Below are experts of layer 7 (counted from 0) of a mixture-of-experts language model. Rows are named router (the router's row for the expert), gate (a neuron's input weights, with its number), up (a neuron's input weights, with its number) and show model dimensions 112-223. Each number is 128 + 32 x the weight over its row's rms, rounded and kept within 0 to 255.
After each expert's rows: "mostly gets" lists some tokens that are sent to it at least half of the time. This comes from a sample of Wikipedia text that the model never trained on.

# expert 27
router [ 56 112 174 112 147 100 144  92 160 141 127 112 145  64 147 171 135 109 165 168 117  95 144 147 167  75 121 113 109 117 122 154 185 157 172 151  98  99 178 128  68 122 103 116 121 139 162 151 136  89 160  80  93 156 170 152 118 115 190 118 120 101  81 184  78 162  63 187 121 147 146 165 169 134 163 101 152 122 129  99 122 140 153 151 119 143 131 143 168 138 165 142 114 140 142 126  97 113 172  78  94 185  65 116 127 121 140 162 111 106  74 139]
gate0 [124 141 188 134  92  59 162  98 137 157 126  79 127 143 192 103 143 166  88 134 138 151 132 137 143 132 147 117 151 146  99 138 190  94 113 142  95 141 107 142 123  49 156 233 149 213 114 138  54 120 111  85 130 167 120 124 126  90 167 159 101 174 107 115 169  99 127 125 129 123 135 149 110 130 100 141 121  99 137  89 138  96 128 125  79 113 164 108 104 117 110 137  42 137 112 115 147  65 152 162 111 124 144 159 150  96 119 111  81 100 179 152]
up0 [122 117 137 179 115 119 167 141 130 164 131 127 100 126 158 132 116  94  85  94 102 149 190 133 121 145  58 119  84 149 118 118 176 146 112 168  72 116  47 110 109 103 117 170 104  45 139 126 142 138  66 104 108 123 134 119 145 115 118  97  96 101  95 135 203 112 121 208 126 181  98 113 115 164 120  89 148 117 126  97 103  75  92 102 125 102 180  73 139 174 110 105 113 131  91 111 166 179 148 137 161 131 135 147  96  97 155 166 111 127 127 135]
mostly gets: " moved", " build", " ±%", " trains", " took", " started"

# expert 13
router [108 101 166 131 116 110 112 137 144 105 118 140 167  89 202 178 142  99 100 158  57 120 173 137 137  54 130  96 188 136 134 122 163 152 140 129  82 157 129 182  90 155 124  99 151 108 192 121  47  60 134  63 179 137 111 132 114 145 133 149 123 144 176 166 105  97 151 180 100 132 136 110 117 103 166 179 162  48 135  76 149 109 154 127 111  94 166 140 126 157 186 134 113 150 162 146 114 131 135  91  93 139 140 140 134 121 118 140 130 107 123 106]
gate0 [116 166 128 201 139 181 142 139 153 188 155 159 105 124 108 161  73 142 162 106  97 110 213  69 176 116 117  71 121 123 138 112  71  82 116 164 129 168 139 120 124  86 103 104 149 139 129 112 112 121 113 124 152 196 123 157 101  80 101  81  78 154 156 121 142  78 122 135 133 162 127 102 203 131  65 212 138  72 160 156 121  95  87 133 136 113 151 137 133 131 147 178 147 187 168 205 199 152 123  98 144 124 101 133 151  87 131 165 124  95 114 110]
up0 [151  76 135  73 185 119 169 148 110 110  92  81 130  96 133  88 127 109 122 133 167 122  66 225 102 184 124 108 106 149 130 147 140 156  73 109  81  72 128 113 134 147 111  83 117 146 173 114 193 168 141 169 139 120 115  91 165 105 176 150 129 133 126 106 128 200 130 127 158 144 150 140  64 109 159  85  86 171 135 168 162 121 100 150  62 154 162  63 144 118 140 111 140 139 123 144  86 109 118 181 138 162 148 126 112 210  64  68 147 114 132 151]
mostly gets: "ation", "ence", "ization", "ulations", "vent", "ating"

# expert 24
router [116 102 151 115 116  89 136 103 142 138 112 133 128  66 174 161 123  66 169 128  83 140 174 177 176 106 126 112 106  86 192 166 180 169 200 150  91 115 161 160 139 152  73  96 113 115 149 142  93  91 146 153 136 151 136 144  79 156 168 204 159  98 127 151  85 131  87 150 120 134 123 135 152  86 128 138 125 131 142  57 119  80 206 123  68 111 138 165 152 137 130 155 105 143 150 133 115 135 116 121 103 141 138 114  97 115  88 131  89 116 131 140]
gate0 [144 133  67 125 124 101 126 130 147 144 144 118 126  85 104 154 170 130 173 166 125 127 162 177 176 132  54 127 132 135 210  82  83 145  77 141 139 167 146  93 124 174 105 100 133 132  99 160 138 130 117  80  79 154 115  99 182 177 117 161  97 136 113 101  88 164  94 115 175  95 103 152 176 132 160 153 174  65 174 161 127 127 110 106  89 158 134  77 176 129 136 197 150  82 132  95 107  90 113 180 145 134 129  97 153 122  93 168 147 127 117 150]
up0 [123 123  80 207  76 164  99 136 117 153 117 161 109  92 160 131 152 102  89 100  50 120 121 119 107 163 128 197 130 129 140 104 131 178 125 100 164 153 145 103  90 112  93 154 159 196  99 121  98 154 131  97  95 109 118 160 101 149 114 101 112  93 140 147 132  93 108  97 194 152 140 159 140 107 147 122  92 127 169 172 123 125 188 161  95 137 122 148 125 109 138  88 156 138 133  97  99 131 185 189 131 157  78 144 170  94 171 106  97 164 148 156]
mostly gets: "enn", "ott", "ock", "uff", "uck", "idd"

# expert 31
router [ 96 113 185 185 140 139 166 105 162 117 104 107  95  61 142 147 134  75 124 152  46 106  85 143 142 102 123  97 140 172 122 115 135 122 131 129  99 123 154 141 102  72  76  97  99 190 155 125 147  39 147 124 106 145 138  84 123 112 144 158 103 100 158 153 145 179  58 150  81 120 123 186 172  99 127 104 177 155 113  77 160 144 111 188  90 116 125 163 170 185 145 120 123 138 157 120 132  81 120 115 136 212 134 122 130 153 163 174  70  63  85 137]
gate0 [103 152 207 194  98 130 157 166  97 140 166 107 126 113 158 147 125 130  85 187 162 164 149 105 136  98 119 165 107 113 171 141 154 122  96 122 156 170 141 114  81 119 133  50  91 172 128 182 132 109 158 127 168 154 108 108 137 106 126 134 119 162 140 113 144 159 116 138 106  95 161 117 217 145 113  75 162 109  76  91 109 144 139 104  99  93 143 158 146 123 160 127  39 125 159 116 171 126 119 106 127 122  98 114  84  96 138 161 106 144 150 182]
up0 [152 101 187 147 130 155 193 164 140 102 172 103 136 104  61 169 128  83  99 172 167 138 165 108 114 122  94 179 169 108 170 160 169 181 132  97 135 153 139 137 175 139 140  40 160 138  87 145 120 138  86 103 148 126 147  76 142  60 124 132 148  95 178 126 169 170 123 131 123 155 142 110 124  98 132 107 171  95  56  87  98 150 132  86 141  98 138 189 190 159 162 157  96 130 117  77 174 134 176 148 135 142 111  91 125 115 106 174 146 171 143 213]
mostly gets: ")", "),", " 2018", " 2010", " 2020", " 2011"

# expert 23
router [ 63 116 170  98 164 103 170 121 159 136 107 111 137  72 156 178 122 106 140 164 100  72 140 123 161  95 133 116 143 124 116 159 186 158 152 142  99 119 174 136  57 136 117  98 113 153 157 168 126  88 154 100  95 167 165 165 115 100 214 125 140  83 113 172 106 168  76 175 121 166 135 184 167 133 167 106 142 107 140  99 143 138 204 148 126 130 108 151 162 136 174 111 116 155 142 124  91 124 159  69  76 207  77 131 126 130 133 178 119 121  84 134]
gate0 [112 125 143 158 109 144 140 215  99 126  96 144 130 101 179 126  85 140 108 159 130 145  79 152 137 128 126  82 133 114 178  91 161 112 105 147 151 119 126 106 103 141 100 136 104  90 101 163 148 101 166  96  83 107  71 130 146 178  61 134  63 105  89 168  50 164 103 176 160 150 116 177 155 166 169  98 119 137  93  80 146 174 146 164 159 177  71 155 127  67 121 121 113 170 114  63 115 160 131 141 109 124 146  94  93 136 158  90  82 121  84 181]
up0 [155 157 147 126 125 141  63 185 116 116 115 148  63 155 138 127 120 131 132  75 128 106  76 107  90 122 161 103  71 120 144 133  54 119 205 121  91 143 140  76 134 118 138 115 133 135  89  98 121 151 118 112 194 131 203 139  87 102 109 118 152 131 132 109 143 154 127 182 121 162 104 131 143 108 118 118 145 117 129 131  97 127 117 109 147  94  94 126 104 106 170 166 162 137 120 105  84 227 153 161 141 149 116 134  89 134 106 111  82  66 151 151]
mostly gets: " brother", " sons", " table", " designed", " mother", " provide"

# expert 30
router [ 96  73 185 177  85 130 159 105 177 101  77 109 149  84 222 182 141 154 113 156  78 124  83 121 154  88  95  49  94 143 139 157 129 121 153 177 136 121 181 115 142 144 154  88 151  99 176  80 116 105 187 105  95 184  98 142 106  81 105 180 146 164 120  95 114 134 144 153 157 120  90 109 136  78 115 114 139  74 113 116 144 133  72 178 100 120 185 126 171 137 140 126 120 147 147 103 123 139 178 102 140 140 120 103 158 120 121  64 133 115 153 126]
gate0 [148  63 156 150 120 169 170 171 147 105 109  96 112 105 139 171 144 152 144 137 110 143  97 178  93 197 126 103 107 102 182 125 198 143 143 139 103  94 159 117 133 131 112 145 157 106  67  77 117 142 141 103  96 176 106 194  97  98 135 192 139 155  94 152  97 135  81 159 126  90  71  96 111  85 104 121 136  71  77 121 131 127  57 132 110 131 120 132 107  94 166 120  84 104 123 142 140 141 134  92 187 166  89 187 165 119 166 112 132 127 139  86]
up0 [144  95 161 130 112  73 102 157 148 174 111 153  91  92 161  58  94 138  63 152  89 129 140 119 131 144 154 205 128 188 167 160 126  75 129  97  74 124  85 142 163 131 109 112 106 128 112 137  75 190  98 131 145 161 121 160 135 120 167 124 128 127  88 197  94  47  76  84 123  89 136 180  82  63 142 104 110 142  84 107 122 105 164 148 126 146 142 199 101 136 115 164 148  58 137 157 146 105 147 131  83 125 164  87 150  83 104 170 174  97 106  80]
mostly gets: " University", " States", " government", " County", " Department", " State"

# expert 2
router [ 57 110 167 100 164 113 175 114 151 148 121 114 155  74 146 196 144 109 145 161 107 108 123 143 163  94 138 103 131 123 116 142 186 155 167 152 100  93 176 147  61 114 144 126 150 140 177 138 135 102 167  95 110 166 141 146 117 103 195 140 137  74 103 170 100 165  50 202  98 143 142 171 174 132 180 122 124 112 148 107 136 136 167 146 125 140 131 144 173 139 159 131 117 160 136 121  80 112 168  72  84 200  65 142 137 150 151 159 122  95  56 135]
gate0 [131 143 145 110 136 108  92 103  97 116  80 143 122 135 187 148  84 110 105 130  93 191 126 121 122  88 135 121 170  93 144 106 130 147 149 139 112 101  99 110 150 139 130 137 109 181  84 144 126 172 141 160  97 144  81 129 129 110  77 121 161  73  89 168  75 129  82 125 160 123 149 102 152 122 110 124 172  46  83  59 147 118 125 146 169 184 130 169 120 117 119 122 101  98 106 101 142 126 105  72 107  72 141  36 126 132  93  97 101 113 110 127]
up0 [120 157 150 133 155 141 136 200 132 134 183 126 148 173 113 104 126 130 105 108 132 145 196 116 110 108  87 131 163 108 112  71 136 109 156 136 187 129 118 226 135 130 112 180 101 165 110 118 117  89 136 114 135 150 164 105  93 109 142 127 153 115 107 118 130  91 124  91  80 116  92 146  75 129 181 106 141 154 102 172 106 124  98 140 153 143 174 122 116 166  69 123 180 130 133  69 148 112  93 158 140 111  78  86 157 172 154 110 113 128 134  43]
mostly gets: " television", " voyage", " read", "cat", "ooner", " operated"

# expert 36
router [126 117 160 130  98 129 148 113 122 153 110 127 169 104 168 163 113  77 100 151  48 103 159 128 165 115 106 100 126 147 116 159 142 141 179 204 111 161 144 165 116  67 126 116 130 114 138 103  88  67 178  82  78 113 142 128  58 125 145 201 173 109 109  98 151 174  98 153 115 131 125 151 155 107 137  61 133 143  83  75 105  96  94 179 128 166 104 161 193 115 139 149 140 118 145  86 105 112 123  77 118 120 129 130 100 157 161 176 107 130 112 164]
gate0 [175 121 112 145 131  77 108 122 129 166  96 127 125 141 139 138 159 106 123 117 140 136 155 144 118 139 185 102 138 108 120 185 143 133 130 114  94 103 125 174 106 163  42 122 128 104 123 129 131 166 132 163 125 104 144 118  83  99 192 194 161 128 137 121 116 109  77 182  98 135 131  84 172 199 129 125 204 182  34  92 114  75 118  93  87 160 147 169 164 148 128 143  95 132 172 111 164 181 174 109 102 146 147 145 133 129  82 147  94 155 121 148]
up0 [173 157 131 167 124  98 106 132 120 181 130  85 132 118 172 163 128 146 101  93  72 135 181 168  45 139 146 105 150 133 105 124 149 129 133  94  89 108 125 178 118 180  68 130  96 126 132 114 112 157 104 111 126 155  85  83 102 116 145 102 113 125 104 179 123 110 156 143  85 123 156 110 126 184 157 140  96 141 182 131 121 138 119 112 110 103  50 116 118 154 128 133 137 154 148 142 177 179 164 110 161 141 139 147 132 134 131  95 120 102  68 155]
mostly gets: "03", "0", "2011", "02", "2010", "2004"

# expert 28
router [103  96 175 135 109 131  83 136 163 178  96  71 148 111 194 165 168 117 151 134 142 145 150  93 146 100 110 122  70  94 137 152 190 189 124 150 154 127  87  92 104 154  99  87 120 107 138 105 109  74 148 196 113 184  87 134  87 111 154 188 154 142  84 127 123 156 132 220 117  99 144 137 168  72 103 151 155  90 137 121  97 148 119 140 163 140 149 159 140 135 179 141  85 111 139 131  78 156 141 109  93 106 138 133 117  92 128 155  62  72 107 122]
gate0 [ 97 170 166 184 136 145  88 110 147 151  99  97  89 154 137 126 137  36 118 139 202 166 211 132 142 172 133 122 115 133 125 110  75 106 107 174 129  75 165 107 188 155  97 123 121  90 127 178 111 134 114 155 135 158 154 155 134 111  95 137 140 139  99 184 146 173 117 219 171 171 156 107  90 146 132 122 149 150  90 106  95  99  79 123 142 136 140 154  83 136 116 110  35 127 125 127 105 164 135 101  75 113 122 170 151  86 165 113  67 119 141 107]
up0 [129  96 123 108 159  72 137  90 157 134 114 157 183 138 109 113 154 147 149 158 105  97 106 188 113 123 140 127 119 157  92 123 147 156 124 136  75 129 156 168 120 105 152 171 164 131 133  91 136 146 152 109 116 104 170  67 178 117 180 129 116  90 176  69 120  98 117  92 130 171 201 123 134 136 120 106 135 119 168 140 130 158 117 122 112  93  88 127 133 107 133 134 150 134 165 148 158 126 134 111 129 145  87  72 137 139 114  82 139 163 100 139]
mostly gets: " film", " music", " album", " book", " song", " television"